From a checkpoint of a small mixture-of-experts model trained on Wikipedia: 14 layers, 40.8M parameters.
Below are experts of layer 5 (counted from 0) of a mixture-of-experts language model. Rows are named router (the router's row for the expert), gate (a neuron's input weights, with its number), up (a neuron's input weights, with its number), down (a neuron's output weights, with its number) and show model dimensions 0-63. Each number is 500 + 25 x the weight over its row's rms, rounded and kept within 0 to 999. Numbers have three digits each.
Before each expert's rows: "gets" lists some tokens that make up at least twice as much of what it gets as of all text; "comes after" lists some tokens at least twice as common just before its tokens as in all text. This comes from a sample of Wikipedia text that the model never trained on. Tokens count by the router's weight.

# expert 7
gets: " |", "|", ";", " (", " —;", " f"
comes after: "\n", " ", ")", "%", "\"", " —"
router:474464464504490500495489522522504499482503499489490501465513534472515537491492534532523462511486526552488523475473502499463510558454496495520487548476482473520533454490531527512515515470502498
gate0:459522467534481492511491545502500518503467489487486487452445519494526448539500503479516476483519463487495488515487482474512491517482486449487585520492516524518499465480524470529535499478552525
up0:506458530481512465492499489534453497502440529498516507515526510477504516494514510532469488507513497539537475484482518493492446513532479554524538492489453505504517489510488540497462513474471488
down0:514530449525515490506474493444530508500517529487540488488490457457534501477492485502485467490541558486506474489472531532495499507480495492490483516456521480521478502500534477489492500493436523
gate1:491536511501470532517490506450456481511490502507571507524461523500456498505461498452521497499526521470534498480487520507510471503534496499502466449518510532517542509506500505506497473498476519
up1:550502506525518526501505521487446518479509473515495532486508523513473467501502479476487488483499528490519474531485507528520492503486510520466438506485526532529527465517486477540506503519412484
down1:504509508476508519458488523505502501514531454479462472467506527508482461512515549488552496475482499514501515516531536507489497472511503467493538495468503522504510492487500491521524487518525538
gate2:514488505462538544538496507512472529529519507507477516481504492503499500458501512543520474488501490511507447475477499474487439513510500491499566520498493453515514495539486462485527540504503500
up2:450523502512402476476518517519521461480507526517509459464474510481479501522549505539470483494498504503514558515530520500488525509538538477499451529509498529486482495449521498504504490511468558
down2:521526433517504478491482468514497491527495535499490526506491473459498485479518485477481507484476491523488517501487476515500527498472504474435512498522492518517500489464540466488503500488485545
gate3:485489505527501491489491472527475476528484524491467510460519503496545503467534471532508509497511485515500452518505507461478506466463466524485517558503503486551519473469532472528497503496513503
up3:497492518490483457520524515493529453477484508483497531469464502452493499531494505486509492486515506490526543506489507513508524521517505510536515483476484511460538499523496528514495529507473507
down3:502504478491498527493477486501491508421508527511494545503479481485460486486509444463472506480485523472497497487491484493534517504477454474466484483509521484499499481508477468454508501492454513
gate4:524497521521513522484470469522491549519528525506433502552514487492510517467515456494486503511516528513499506481534479485496474468487467521483518527505497490496470467496481472494490509470521436
up4:491518506524459547501508524477461475536521522451530507545471539488505526564550502502510507517490478519470513480493499502504477499522487493459496493529540511516513511478483490481467478495485530
down4:489449502497489531472486505485520511507530467525536501505480503545499488477528473536528523500482497515514481520477498507535479461481502512493514524521507488511503513470520554511500505483543545
gate5:505504491530494484463477407514539479523475546510469554513518487540514497516539507497502499497506476516433498521508443461504486513473498486459535519542470492511515464467515499465551475510503517
up5:490514479504508508423490449533538489514489536509526512520498492508535501479496503537502476500483487532504506527550468482469495486520505501526482506536470484523449447503505496469555483515482535
down5:503472532539514494503472517509494506498448491485493449532491488526511463493500507505497504548489521518469485474496486499490499490527501546471521503513492499440512507507555504550560510454514527
gate6:504500513500446503527476459508488440504482505507521477508549506533514500480499496504491469527474478505517538501502498469480463489526457483520484495509482538472460527545441512489463502501471471
up6:479484502526492449518472517507523496495473459480515472502517474492516478478479517493491505514533500515534450526467514484480482536464499516503554550454497511496509471465493501508498476492491421
down6:516501486513532474482484505513493474478489495478505508519496487482498476493484476492467476513487512524479505519490489517479464480487484508484514490488543486486512489447495483484458504516490478
gate7:504555522514515488508481510526477500493525463524495460517549512502499504466504505450516466478517499491506458485529537505502482508508514535520518522498508509530522507436483487512465518504514542
up7:520463499500417519488519514518517466491482499457583502494507461525529487497504516503494480497499441504498525520516488466509525502477490520517479534523493505465480519473471540488485534463480500
down7:510539482475487483518513438490501540459472475472471499514473475551500489483507487496507503527503500445533538507486467525508541488514466544474529494505500510494495509492466520464483542476492457
gate8:527475496506491502483524517507530502459468497500489483463498493498482492502497498473478472477504505495485542592494556488518466489504511495463558481518553522542535522506500537497458483478505506
up8:488527489504486507496437470500483542534466498462544522547465517492535508475500537450534528485487474508489476501513453479489508488488480523480532501498488496507490481508491468517567487517457479
down8:518534434512525486493540488466518508497468486523492480452532496524495536509441518490518506497506494466511491488484522497454512505490497510528521466480460509493504483413522504537520492478536484
gate9:492525536519494511506518506502530478518483476527488395514507510503503527490517460449482542533486499489525440514531488477491507500522475497512534469503526519481496496502506522464476505467576496
up9:543427502467486517501519482465531521468495477492555488512510522498431465486514503498495478506515456480504496520512524537499494487491501477485468495479522527520482510494514557511511478522589461
down9:525532498505521539481407502495507501521528479444486550496505507486506517467512513496462497514462479461438533539495456527478510506471481484540476465471502502518459508517471486472478493517565499
gate10:500496490525454466499493475501472498518522528482446518499534472484514455486503507493496502492481469520483555467465473480512483539520520506451490493513460479510567523503481479487482454504486567
up10:499523503542494503518494487476476490500541524478501498535514535516527514511499519493515481491494511510456472439512506463499518504508500497574483489512493491493530517481499504532476536511499502
down10:556505500538515541513484538455538477479458476485511445497485545500486476529497421453495488497516513510475458487512526499491478487438495488490497514473509493500523454505510445476480505473491492
gate11:483501526510475494502507478530491482488518556440497547508503524540479527507534505493525438492533502492474525491538494507518517502557455504500514535517542491500526482475488511510512507496504559
up11:535532491518551503501512511517520515475517473477443559482498459530478477504519489499530510490485504521487483491528525494505540550492453509431516548500527470471507488476486502486522523488487532
down11:504523498490479526481489529509451488496520515469527483535488522522521500462497538474472512513495529527466507556473568516478497488457516474518477461535476520497521482515493500472501475513484549
gate12:515511498527511463471497469527516522512507527429485490560498472542505502515483507514542490492539547491477499523574498449490482497476485465465511541517515526450481483492489500477511480529570523
up12:464495459545506503509541490534496548512497484464469507513530489523482522501529509468510537502526547500508489525487505488500491479496491458461496511470520474450506472462494498484513520546539465
down12:454504498479483459465490529551482457481521585533501462506527502458501503501515532489504539518436477481492501518515515469498501499524535476479483507506527505484523488518483521515511511527499495
gate13:514509563483476459508518478474511483510493500521478503431491522491495490526461486492478492530531514483498503531449481494509503540448504506558511488494486497498513525491494497519486509472469487
up13:516524491491536527465511510516519495486547511537515514496541526513453463457515489487469503457502530491460497491545474481504510478540487524455458495534530535488477480452469495479517522524507517
down13:486522501487486512510499498532474534501555509504498458500518557486468498510494546487509514508492505511488534509509519489523531478509537511543488482491498529489521519546507497505547528498498540
gate14:517526524496490520526491493448507539509500498511481478499522491493471456514510492483511472479500463474476548522506461473526500494493533510501524514518479502541517477507507505490508449490453527
up14:521473498530446494497527507518547487528476507456463480499466524468575521504481497519449502554491503501563509511517493509489535466517503503444533516485504488498487482457470553517444499485526537
down14:472461559499474506500437481523470456555508499505480497500481522514510439520518494516505516514486551473515505515507499511500502499532476513471522499545495501486478507538495537527477511488524512
gate15:519502499484553519531500510505521519488472489503469481517508508460512503511498468509465530521512471484502493511517524509514525477529498506489563443533485494495574474494470521504489484474463501
up15:525516477475515506512517496492479524489482486551545506481508522520486516483514506533475514504468491508480458481448481556511465499509491478465458506460470542482510525518506460478516493524513500
down15:497522502481544562492510527510494559496479499487536530493575526469536500510504502494492492471450490503442517533506510490465498518462505500498493490483509552519505523502502513491529481476579559

# expert 2
gets: ".", "\n", ")", "==", "===", " =="
comes after: "\n", "==", " =", " ==", "===", " ==="
router:487498471554534477460491456491478496469495506499485499496504449519508547508527453501519518506517478503465500477471494526494492519510505515510550465493450471515449487471548468492526472554484449
gate0:501533503506513536515440501485532530489475550467494519479433466472503521491492511462503531522522515465515450496484498428557492481453488517511499491483478517500503497483522565475493494478461485
up0:477451493492493502478506456511472469491480500480492487510524511563436494531490511519508459492550499486500537499476504507525449474521479494465520515500485483434513560504477456484588532510498495
down0:550474532506492485484507484495482504460492491494523509462491518536488475502472486501508528520513503502538520453528447491531462512533505492455509490468434507467493507514490495512508532469493495
gate1:550523522532490432495506522469550431509480517499488492496473504472506519495478500470480443532527489485490449486509498481519486474505511532512522605505536495506490494430469492482500454494528491
up1:528508517497490469507503530483524489488520519523494511550498476453547514501487491486514489480496491528489495465489480486485515492535527463536514550528519502501462472436501509498467502537507490
down1:531495517485487504465496484501509498501509510473439545477493474502481500481514514494489482439513523484464498504548471513524523507495497536489472495563484492470542505488484459486464488538502519
gate2:450499505468503480524507451508561540492514505523456509518488486485509529519491480527477542481485461505511485539497491472519504513485441531562525491505480493487482547525487530519511499500453524
up2:511460494538538536459512483534443480507525514478520479494491503474482489445477494510503462482498470517501477487471487532484519495490573457477502505500525522500509439449508457432506520501562505
down2:493537508505515511514477485487502493447511503511550493497517481515462454446464504444449501462524467551484503528499491483506496528483503520537493461489519479501493529537514502518497502520510525
gate3:491477553487479476480501532548506516486510526462496534512512476524517501507502488565471482515527504515493466529468468511515507481477496552571452527534560488513451471515476501506439462511519527
up3:503511501504493473499474499560516519492520486467473479516515505527490479513506537502529484490496503523439536495513477482471517473505511483480461522482516483478503490529523515511481491500571489
down3:481518546574494506527534566511474498502507495526516497442464483518477489506474505470535493527533520486534541462476511490483457479515456488490505456522473507508508474487490496497501475491534487
gate4:506494496484494530498493547526534524503511483480507495493521510513505529526468508525469481488487480467459487508476497516529536496485491478495493495512521523485455502515506538522481519514556461
up4:544486500504484519511502543502490512527470506528511490506532501464532497446463461498484474543510495479482556498504495509486550488480517508488501495513488478552519481477522488482504475495516481
down4:507502534489535466505535450493488526510469494515520502508484493526526491521524458551521504500508475496527508503460505435566438516503475468517517503492477510531542503558511486497521531493479522
gate5:468529486497469493514515535478464482504500481497560511507497532512504487531483478503506512532552514480484507476520478478539468501520464499510497493519472486468505489488520525467470480485481527
up5:538455534507504529509484453508516490485508525436507458488505487518477481527483509515459465487491484514489497487479490531472504491455541449512490542483534490515508499505478503533490485485536484
down5:510522447525537494483509496494512479490482499509506504480455504487550506500460540508464504478535466478523512491495486473517504462484476484493516531464510501502510468454502528466517505480489485
gate6:524540507499517517513500525503505480512495490474517493491515510527495521510503497527493491525490480528504494484425540511489511519513484564544533516441517548481488519513493481499513508478448506
up6:521442484516447500494527459475481467491509512469481471495503516504480482518504485481490490534487512495491508492487510487509503486459513487500506490508548458547523485527511492538495454479556480
down6:455490481538511492491472475461483523469483505513498476532523484555543493463588548501493526506530510501503476490508447480505475484509490477501463539489493488514477527538531517515550484515487506
gate7:458522477536510537511493455471487508542499483551539498510494483477492517466512527476490461475445513529488516504491509524496469502482527470504503521489479496499503488504495517482531483484515472
up7:499520487491545491517507488497555464495512506498525502498500497525546517464466505490460496512537487482540530488514534490502573472498518525509512436564503484529483491506445470497475528512484488
down7:578496502518507466508541474490525515528496517460495518457536519502494484482536510506533469482497512464528529508513498493526504494449505511506546469501507539500505497508486553504495519498495553
gate8:520514464503521495513458471460489500508508542468509501463524493566452513485492483502484506493485529498543500525507511492515485442514479490454467534502494505435482531577496541486490495486492478
up8:548528452492487478508455552471486491513508525481543520482513457541463532449529505460437465518504454498551535483531504504483493460498519531433472492467522498433467535511501515457481531468465454
down8:511494488481491469463509537527497489503506511485493465503527521505462476515526519519475466510523492528481489460480476503511504507530509520478441484500482506467482481533472511444477537502467471
gate9:495490469493483541516513490487515473563511518539514489529464553477439477492468482552482495515498457488541532522482468515489475458539461441499520483510518481503483496524484467516510521482526504
up9:458487498501517509518516502519513494491472521513520506477495499513511502516498507564491492480503489530496478452496503487492558525493519502497494513518509481538526489513500523489509497507442510
down9:496523508510502543548474482456538536495449476468499479479526489520474505463511516525524506509508486488477516454494504480501507486480522486509469485485507538528512454494569488477461472483510513
gate10:495471489517496475492535542487488534504497472477482526515501536540506495486495544536492469458519511483535473505506480482509464509494448527489504510483527497499488507497487523487504527526497509
up10:489542517462480516499493511487496512472505527458538497494469489505530491501474515492512498555488515470463501500486476497489548489495549510544517461524531536535502470484483486508426462475470498
down10:539531516454509510528471487495516518509502496476467496496485504537495492487483532492499503476518515554470477511507497491494452495482464496523493477462499505439526483457515498460544521532535495
gate11:524483553487528542519513501474509514507503495468524507464551502493543502468452539501509483510479503489520540513509480508499488515456496498547497508526549525520467497486475535510449493513469520
up11:512529489517503463485533496520491506493516503447491504514492484538460504469563534537511491488484528474554522542511507519492493507471495498493514542488531512477471535515490500562493520541502529
down11:495501508476496516466468515516510515510529514496498464504495457508488496469505519506491477488517505458529500544493506534487513560450487492503526483477495520448487528508484487534486539507465512
gate12:516500546488480516519476504500513507504520469560522520508539504501497467494492495532520491486476493489520509522508482513500503516492492486488505543535489540488488479511515517508468515503515539
up12:488520463503510542518493526530514482511533477489557512522467492506537506473484518475488493507480502497490549485507493521482543506480513459517500490525514506514493535533496495493471505523505473
down12:467494488505530525519473469500483484515494460500513472508492512498505495510492506526459518525535480503469566486457469504489524472447531486499505477511499504549518479517481462476517498507514480
gate13:498517519474491504512485525481522486514485530485554527484500487439511443528482502488466515523516521465520526488518468484480482510474472496517510504489504522517453509457483528493484475504529505
up13:487500475503515468506523529470461540488481498482547509484521491492479482501504512510446494505505521483493529515511532511501514493511481510524504489496489492482460554499488521520558490545484478
down13:515533493463479534514514504478510512494493514497486474532471477456473526432472525485500515463525522520511468462515502510475475539512499495514528507482528490521500479497510498498493535529504515
gate14:502493513521525496543494492482535477567494501468467502488513467499474499472487465481506503495535479477505501500508483478504489525471474499494484502482489491489575471483479512495536504456493504
up14:493499527526538457522536480523535475528520466511401470485550493498503470460505490485515484495527461484456556538525473478492501533463491475530435507468483490520532498489499506513538503473512537
down14:471477507477498478461494498499529508516508552497480507554479473469461498528494504488503493501460495467516505485490503487479504546499492508499481515456493518518476505519531470498531439515522535
gate15:494526520508493498502468462544529477499539488486557536535513494512493499508523513469521528526472461539511457528530519521490504526480506501517474446497471488508546498529492507499468455513485492
up15:526495525517491543518464524527468492495497472489549530507557526519514509489528503475503520533477509521485494498508493530479476520483559482475474487562484483522497502491492511483441444512507513
down15:514517481486468532464504509480504491482459494500467475516467470506508494481475514506502515518478483476483467515505492452469476529497509477512501481470511546503511496482486487477485482491490521

# expert 1
gets: " a", " was", " is", " were", " are", " be"
comes after: " was", " is", " a", " as", " are", " and"
router:514517480503539500547505456459537535515484466517557500495487475521514513509495508478485471522479499480509485459507492480511500524515489464530504497487534500458476516509467493487499502514491530
gate0:495473521509496538470560518505491485460494491504549529528545553495503460533493493516528515472518511525492511526490490477495468499575497475505479502475486518497522512525528527506545527490490505
up0:454492520536541477513515509502467500518486481467460534450495463469512528489496496510468484538522511535494475451499515489513511522498478545487496520481515491462537532461475511466501489498486512
down0:517481489512483495478526491518458506472490518489513483461535493531490512497541518492525504495504494482515466528521529487524494500485467499522488482518533515487493511520506568489537531460486512
gate1:482493508471469479467467554492492534515516490521509505495471469463523493490497480521489479557546491497504527497534531447495495506497518526519487504517498508491481486491513518506473526495506510
up1:513502461511484535489414520516508468514538511509497479502496530511494511528496522440476483514471488461501497499494544498486547491502515480501571494500547496469479529525500457462519490483479451
down1:534531459498518512505494471483496516516551520493490527509454529482508492472518526457479459536496520501521479495443527494502508500511541505521527487510478502475485511464514469494485507494520497
gate2:477487513480497510463511471520502514521546546531443478544501530509539508515466483487477557503498496489464456455507505532490476492506503509518501496496504502494466542436505505496490482501519501
up2:492536495500503541485445485472506482494495492551541545507464520511525470532488543489423488474505503501576527534476521462454545552473514488553512490526501479526510475526480537525509519478445560
down2:516536506487499527517457479474473558457508498493462470471511514523500497492493487499506511521509471503535527535510458537462539486477517481537494517502527505491465511490482475468490508513523452
gate3:452475484507524539521520513476492482509498474518506510502539466487504482483485489562464568518519538475477474480499475543472488493503516504510511495507499563513527471527507494519531435470482518
up3:523522496513453484494407520532493487475500519486499503536485513528528510531538530498510505512475492500501527526459548476508501535467528479516500500469484456522472493519516434498491511529516468
down3:514452505478490502439491487462491459458510531473498495504481480482485468521540492526478480443473528499480551500520481477512527492536488536488488539489498478488502471517490516479499518516493472
gate4:478538540503515521501504472525505474475503509500491472499484493534506510502474440509500479464497488448451473517475460541498513498469487486487485511479485529508507511521463505504504477509558506
up4:537524512498508509496484489482494499518472499531470508519493483527473478466484474529504486418481503488498482535547480560488512498506485460489486490489523484525486484527438535521503509489552546
down4:532479540495499527494502455507472510492464478516506514531519552465480546517518474513508504448488507492486491511462544512491494473486555451500450465497505546557474470527444493496480471491547523
gate5:505511488508486491471527499493478521496514501506496454484478521456464490510520486506497504483486505525507474511520507507468506491517497545468494511463534562562516497484485520525526501508481490
up5:459460493489489471475530533533514503524499481528502484530487502526509506520501499498540493485516497525462478506496528529508480475506480445503496507529516490512477535524505517488511548561517487
down5:525479519486495486492478499473531495483495473489515484497467502497505481480540503484519479437483540502542476495520516488503501491487444470477503499477541494529500508514546490518528494514506457
gate6:535466462524525524524525497492516547483504477509505526528535508500499526499524508478518540509490478459533557492487473473464514474489521489525506495504479507525513502485509475535465469510502500
up6:484502505503512494489495478517539509488546518476475453544531484561485472507516506462504524547484514530545470495495497469421516499534501479501497532543485470493491466522490486508538512500514488
down6:493531499481487492491524502510499474489481502530472545493480493467511507453513484515474454484500510493480525502484489481504489473516539486516466495496533482474461499497547442495452504491537491
gate7:552542497481506472501468500475488521530511526431518510475443481458485503495480490489471478513538479492490505512486485486525465507530485475481456493487485496523494464567520545459461508479543478
up7:539500461491482486509486482496501520520471510494518543503492490473486505497545560437506487527471433492525527465472487480483534490462479516511515502484497524526479463502536502478480513498506478
down7:495486515503514512524470513453526480446480496549481451541497512506499473449487496512469497501491503491526508449462505526444494474499491519536528476488462509519489548531526467502445508510513496
gate8:518535475435478507462489479504476494479495556473490469494486523536533516516524504510512533498500466528475499495496516468466504497519511509517530495480446518537512493514505497498484508521515501
up8:508470520531493476535486503475514496472494488511503530474502495496470502517507522541454463510517470503518520542495499504489488501460502506479497521526516470469481481486529541497495518491498491
down8:534526528542508510513466518508494492504514516471539545489529462525477480503518488481519528508479496497518466482480513480508493499498549510510543500499512507470492523493499516503484517539526518
gate9:445490520512493510455473505522519507478475519507503500513511492509520514541466473491535535473540484470521461469505529477546499500472473487502548515506495456502495456510496505513500478479507486
up9:549528495486515533523506507504498494496501474474514495485515530511483519520499518509445518478503524441483497547475510511470544506518498537499480470470478530471512511461524516564547493493507483
down9:527545502498457530502509473460472505477475515467487492491489480480490514454492518500503504526480553493523556520499491494478512469504519491531566514508458533503539539507564507496498513503448495
gate10:495505560515459481508492504527476488524483488465523497488473486516529496524468487540520470489498500477485494502502507509486468518504465489504500497541472518512485442500495551518461514469514469
up10:526502502505510503518516489468488486533522497505506490501531528449551498487552543481498538493479528511516515526485495501477552497494497487483486479469480537503496524488501491529565478455535521
down10:499485491517477471474523549525514479514479483493487489479516502456508530494493476522461525510480486535491501476479486486514452546542486500482492478520442433519492501473517501528472486511484521
gate11:542560514506504476512518516456460490519476498504474489497470499473498515482493454531491489514499585434472473531510516504517496519476469475445525500506498515484536483506470494477487543468480483
up11:500539472489488534515530483519486532520527498491490468468490496499514561501498507502491557488520523519529413499544500515545484515521505466502549477490500587515537517533494524516538509485482518
down11:509479519527488488485496516546510515465522460475525504491500531494498534517520488496456498519500506497491455491505499464583416518499493502517491482504519468502523455504512477508471475511482505
gate12:454502507506499473495514511519487479545511489497476479473501500524520478480485465490515494526487531497515508503553547461514513495482515506474467530524531484463512532510478517491433528451473504
up12:552475485529488534494523542482522511497480499530505498533508509496487502529521534483478539514493502481513517496460448516503538519518487475512526459484516512545501496514506493537526485508520521
down12:512499508553512512501531494455537549497482513514565527537520474488505494479508516507448475520466499481496488507458512518495513483495522486551501470480512528542494498547519516487514470526528522
gate13:566495487502569494506472462510500545512525478516536484526496481498474536455494521439487484452498466512478500509486470509537481507484479486476498496483501538474483485511487447485488482502494471
up13:476482507481474496478511516502490471511479503509477552501482457512512479498525502536562513506533488475468457466513541515468504455512511528510498519506471474543496510483519476506529490525477494
down13:499514605514504552449471486548511478507485527512499488504555534511535508538491572457510535457520510519496523534503467463475492472471514504477533471510483514514533497506541522524478485513489508
gate14:472508530490472544519508495516495529460532519506448474513487527477492537562490500542488504485516489539459497496495509521463497495508486500522503558535528487525484514502504490533548453514532489
up14:491527495536484512524506496501509513512540500550431517466449464519443459485501503507470482527498471509480526478513454507440504504515510484469488524493524464499476488559526441497549501489476503
down14:483457483468485540467487506488504502557504510529506499512493505490513504417512517512515443493485515514468516550505509470484506438512484525511527497547531486442462556519491478513512543462513521
gate15:481496524516482546522464508498441513478504536468473513528522575476483470528463467533502505528566510495501489545433527511531514505451497521474544521505500505513514461504482533498507507462504461
up15:493525493537535553510475511481463566479528517494476540550521492501472517513499497502508466507510525488459475519442509492474510515430499533502522538455499525490458480487518468496530516501526471
down15:501506498474487495500487482483436541498529557489488468489516472503499458524489563504487541519515488504522482538508474529461525573464513469485502532476537476526486532493509486547530540460516469

# expert 10
gets: " the", ":", "m", "c", "3", "i"
comes after: ".", ",", "–", "h", "y", ":"
router:491421520521495523489518481544484498529516500514440480515462541488451481500497456504506480545510464517487487531496515504544533516497503521474524541504506502532546466470499502529498476459480501
gate0:526505512501519536552507508521537502512511522435495525528509496503501544494485495539469520516527535477514490516463454519524509503517494514515494529511509524517473452496493472479457510561508499
up0:488498494486496536453537494510535493489485510493503489547468478500494522509469488430517504513484519505508506513484505529502490506530529460516480475488550476510491510494487501471514554522502506
down0:513514538454495488495552501548463504509502486526477506500506469464511538514512528541496521498487476544511504487486489530522494514485516492503518473528490497509450535494516517503523510540508467
gate1:462484493495517514522482474494519513533511516477524488505498490478492431488509469484492487501482512535482533469527477515442501541491453499488436539505472490494495458531497472475525482530478515
up1:507544449556499484495428506518473536527473535490486490466518466484500523534493502478500511538496489512462495458463472530478507505511486497482534535482491473509500496482533498519533506513516515
down1:524513514482510526490442547520505528460485579507550490507551521490538512490524565518529495523506511518491525496527516490501450503493508462516519477519475522469504502540490507503517510540483520
gate2:534510519495512515495532496484474517468508522481466526522489518524514519485510489489471521477504494492497481538472501489543435507483472507502509489509529523476465497543474495499458451460522483
up2:459491471527466500505480525503522463517499491535502521518493499482523525502474493472508515505508504483488549481509523498518509525509481472545548471516448488530522464521480505523472509482481506
down2:520499480481508506506501511530516485566508500512480488442528492500515496489482490517499478493493510456510496474521485557498527552474517543447556490528473443466504473447504510480502487527519510
gate3:484510522490493518527493501504550494502459512485515473473521455523490472564487484506483492520552518481452442487494512473519465500517476505458517517485494527510494505491533497511507510511525528
up3:514488461520503496493519524509491514488495490495456480462538489478530533530487476462523497507499524495487477513475521494548494483510515567478503479495569509506488516497517501471476523512458504
down3:479492457479483496545511503464476474544514491527505495519456492491528502481518477501527487500503472482527462559514515503503475479494504530500523526506500495503532501489504479526498500515492490
gate4:496482488552491540509488494484519512525553517502470476529530489504526563488490473498520514508496499504532483502455500526486503518517482489471562515511511458525467514514511518490527481487519458
up4:500502505528461511503492472477476498474454483485541461489503492551461528488492491517476494565556466496485509502506529491503507526498506534464563500462578468513464510492488498530472489517521513
down4:516533508503504515520474494464473471469495515491486501517530514480492524486496431504445506517476504489502491521468533492511512465497457504497458474506550521503516476506498440507475485509458445
gate5:572557530513530484494473551490514469515503504517478510497507522514470494477508476516516507527505469536503469478490496503483479491509470490503490534454512507509484504492504503475522516560514511
up5:530474512512489500464496485508525533477491466477505509534513483524506502484462513519511493523488504486479518553497578541536486476511536493502533465542504484495502498523521541494505502514495467
down5:500446482484480493456482447478491487508508496463517498482513486529541511543494478558484535475504470519506501478530456474505528530526462516520478456535491534546486489531446538492523508513519508
gate6:495497569548475530540488497503498433551513496546526468531488518530445490510507476537525524497486434494488451471513496486543514512495453497446498515510495501465504530494483456511529496506519497
up6:509547468479513502496549492506485554508492475516476527483500489465552536468480524527476529493520526532521530527505519508494483506472487461486537462496507475514498502523455544484465465501450485
down6:529447497515516501506480504528500505530515527532517474443458467474503477524526503483503525478551483484467525476527544503481448462508481502508552553479477490493502492472563487546527470505520516
gate7:518509525525466487535492521515504465474489523504479504462489474496501548524532511458480505494466498469484528490487487456520532529477502553513518465445515507505481474506473476489516514509491473
up7:474496533497467521498495464497498487537547546498519488470493493506463487496556486535500526493509493511495462465523499489520519541539506552462510504531483514512481508575479487484527483492462494
down7:467492520489475516500499528536505553512522514527552503512480470512503480504514506491533488517507493517514481545506515527503543514520545547507527478500542530444482506470531466502503516528469518
gate8:485547508526508534520480485514496491495523524482527483487545521516507511505486507484467533501537488497510525508486528540514516487495510530480474517480499476469512546500529482476471482505484537
up8:487497492474521509486526527479529535475570513513490507479500488489496495520502507508520499480474532490521489463514521580502488517495495471525474461456475504516463517509517485476514529524483536
down8:526510464493505488465487510529492499476506485496499545494493502458542482500485525548537527472516500485446501458508508433470497498527521509468509525544441496493498503500529502469489487492518516
gate9:526481463467502505519504496534522523488484516494544528499500465518492493487485502494459487512517487483506533480533453509476510504474504514499499498496421520528496483471498492456491456517479489
up9:459514500514504533477522495496495528532496484515493490466467495493507473515480478524531489535509525471525459547490548523492532450540472512463515438465503478515497494552499508530531497472488472
down9:487536526511468497472486521511540488514483502481539492534493520513549460525507454463472501471444484491499462519462539549534490497455504499490464487491464516452516464492465515456498487483511506
gate10:462500525484493523517545473509471500519480490504468531530451489465497491527528495522497478499468527475535499536519446480493502472534491495482516524508469471496473507516501487503507493494497509
up10:539466482501524533495501491547482497454523515526516518481543506501514514471488474495476521471496470532467503494449520505545459518451506510513495510476505512494509513491532496463499449512529471
down10:479479477503501487498512459484519481511514489533478525506545466537513520460497518470532501461526503519472539489490491511489493498508490504486498526445499519494486490506535508487535526479485527
gate11:521524537539515513509488494506527561484446504503491473476485497531481515548476508459490491466539502490463421516503464529524479499494483489511434541482489540467502544488504488473516502522544546
up11:511486499464510483496449494489471468512523490498513507486504489485503448482506479560513495517489467512534531457486537513464462507502512481489538510513469486513499462501468494478459475474483481
down11:494461477527514501508467464453519509480510527487541525523445493512465527506457522529496508518536492497477523529526472494545432497471486502500514507501506496511470508517472487497554488528450530
gate12:503513513513510493513479519474496482518494531500546534467560471475499456501525548491486460504492507482494504524466507473454543551493513500490462507514480554551497512510458440537508467489474513
up12:468504519504510507505483486522489463551501526502494465515532530477556477475527457499501492472494494494502479477470472503557466529520497498516478487534506509522529455504493530515510544443488522
down12:508483484483498526498571487532408507490511470510475465515530491505541479481496500518517489494504512504439515495490505512505499508469526537509523477507500485519486485474530499537480519494509495
gate13:491501514511465471502528456534510513518535519506487482547516525516529509487500499502502516518483512524474476484497489515524518518520496446500515522458507508516494516537462524551503501512542545
up13:530513458526484554539521486492478505526499531552512468463488507490469485475467480527501526550498478506515499477485503514470511491498497445488528509491514500512544477489497504532527445446475501
down13:474548502494498534482483484492480479492496527516510504458558496545503511482498509491459489515477496501504514453512512534498481509481474472500530498516533493539500499500489536514513493521514458
gate14:515508545569512472543519470493519453527484520523482460472515504494533499503500486491501498533523482470470464510542490507494478536529473484487515525482498510469473489485497505510480517519532484
up14:518477481488518492498485507513498493525487492522488461533504497507492488492500460472518551493499475501517467499492507469493431528540491513432588536478486483479498489475518556480504522491516473
down14:496448450456478480529533541539505500500478474505514478508525511456474461545511457477512519532472450484454479419529458482537520515515480521497501527444522506448484518505531531483510482527495486
gate15:479519507509484509528582519489516540474496475523543477561486491540479541480513503528485513497486504448516488506510536509482481445542455488481521460458516505509532493506506534508490490513482485
up15:487496500472498510500467441551503475530499503485522537442552493491510471502481455502477476519520477489475496513472503497514495542478539476532450493510494477493515525519496502481498476461509508
down15:512499460490492529496506498530507528461509501510503458515482520523529484505442503413511505529485461487476503508466483501531492477502550452524483464503526489531501495486544508536497506462540529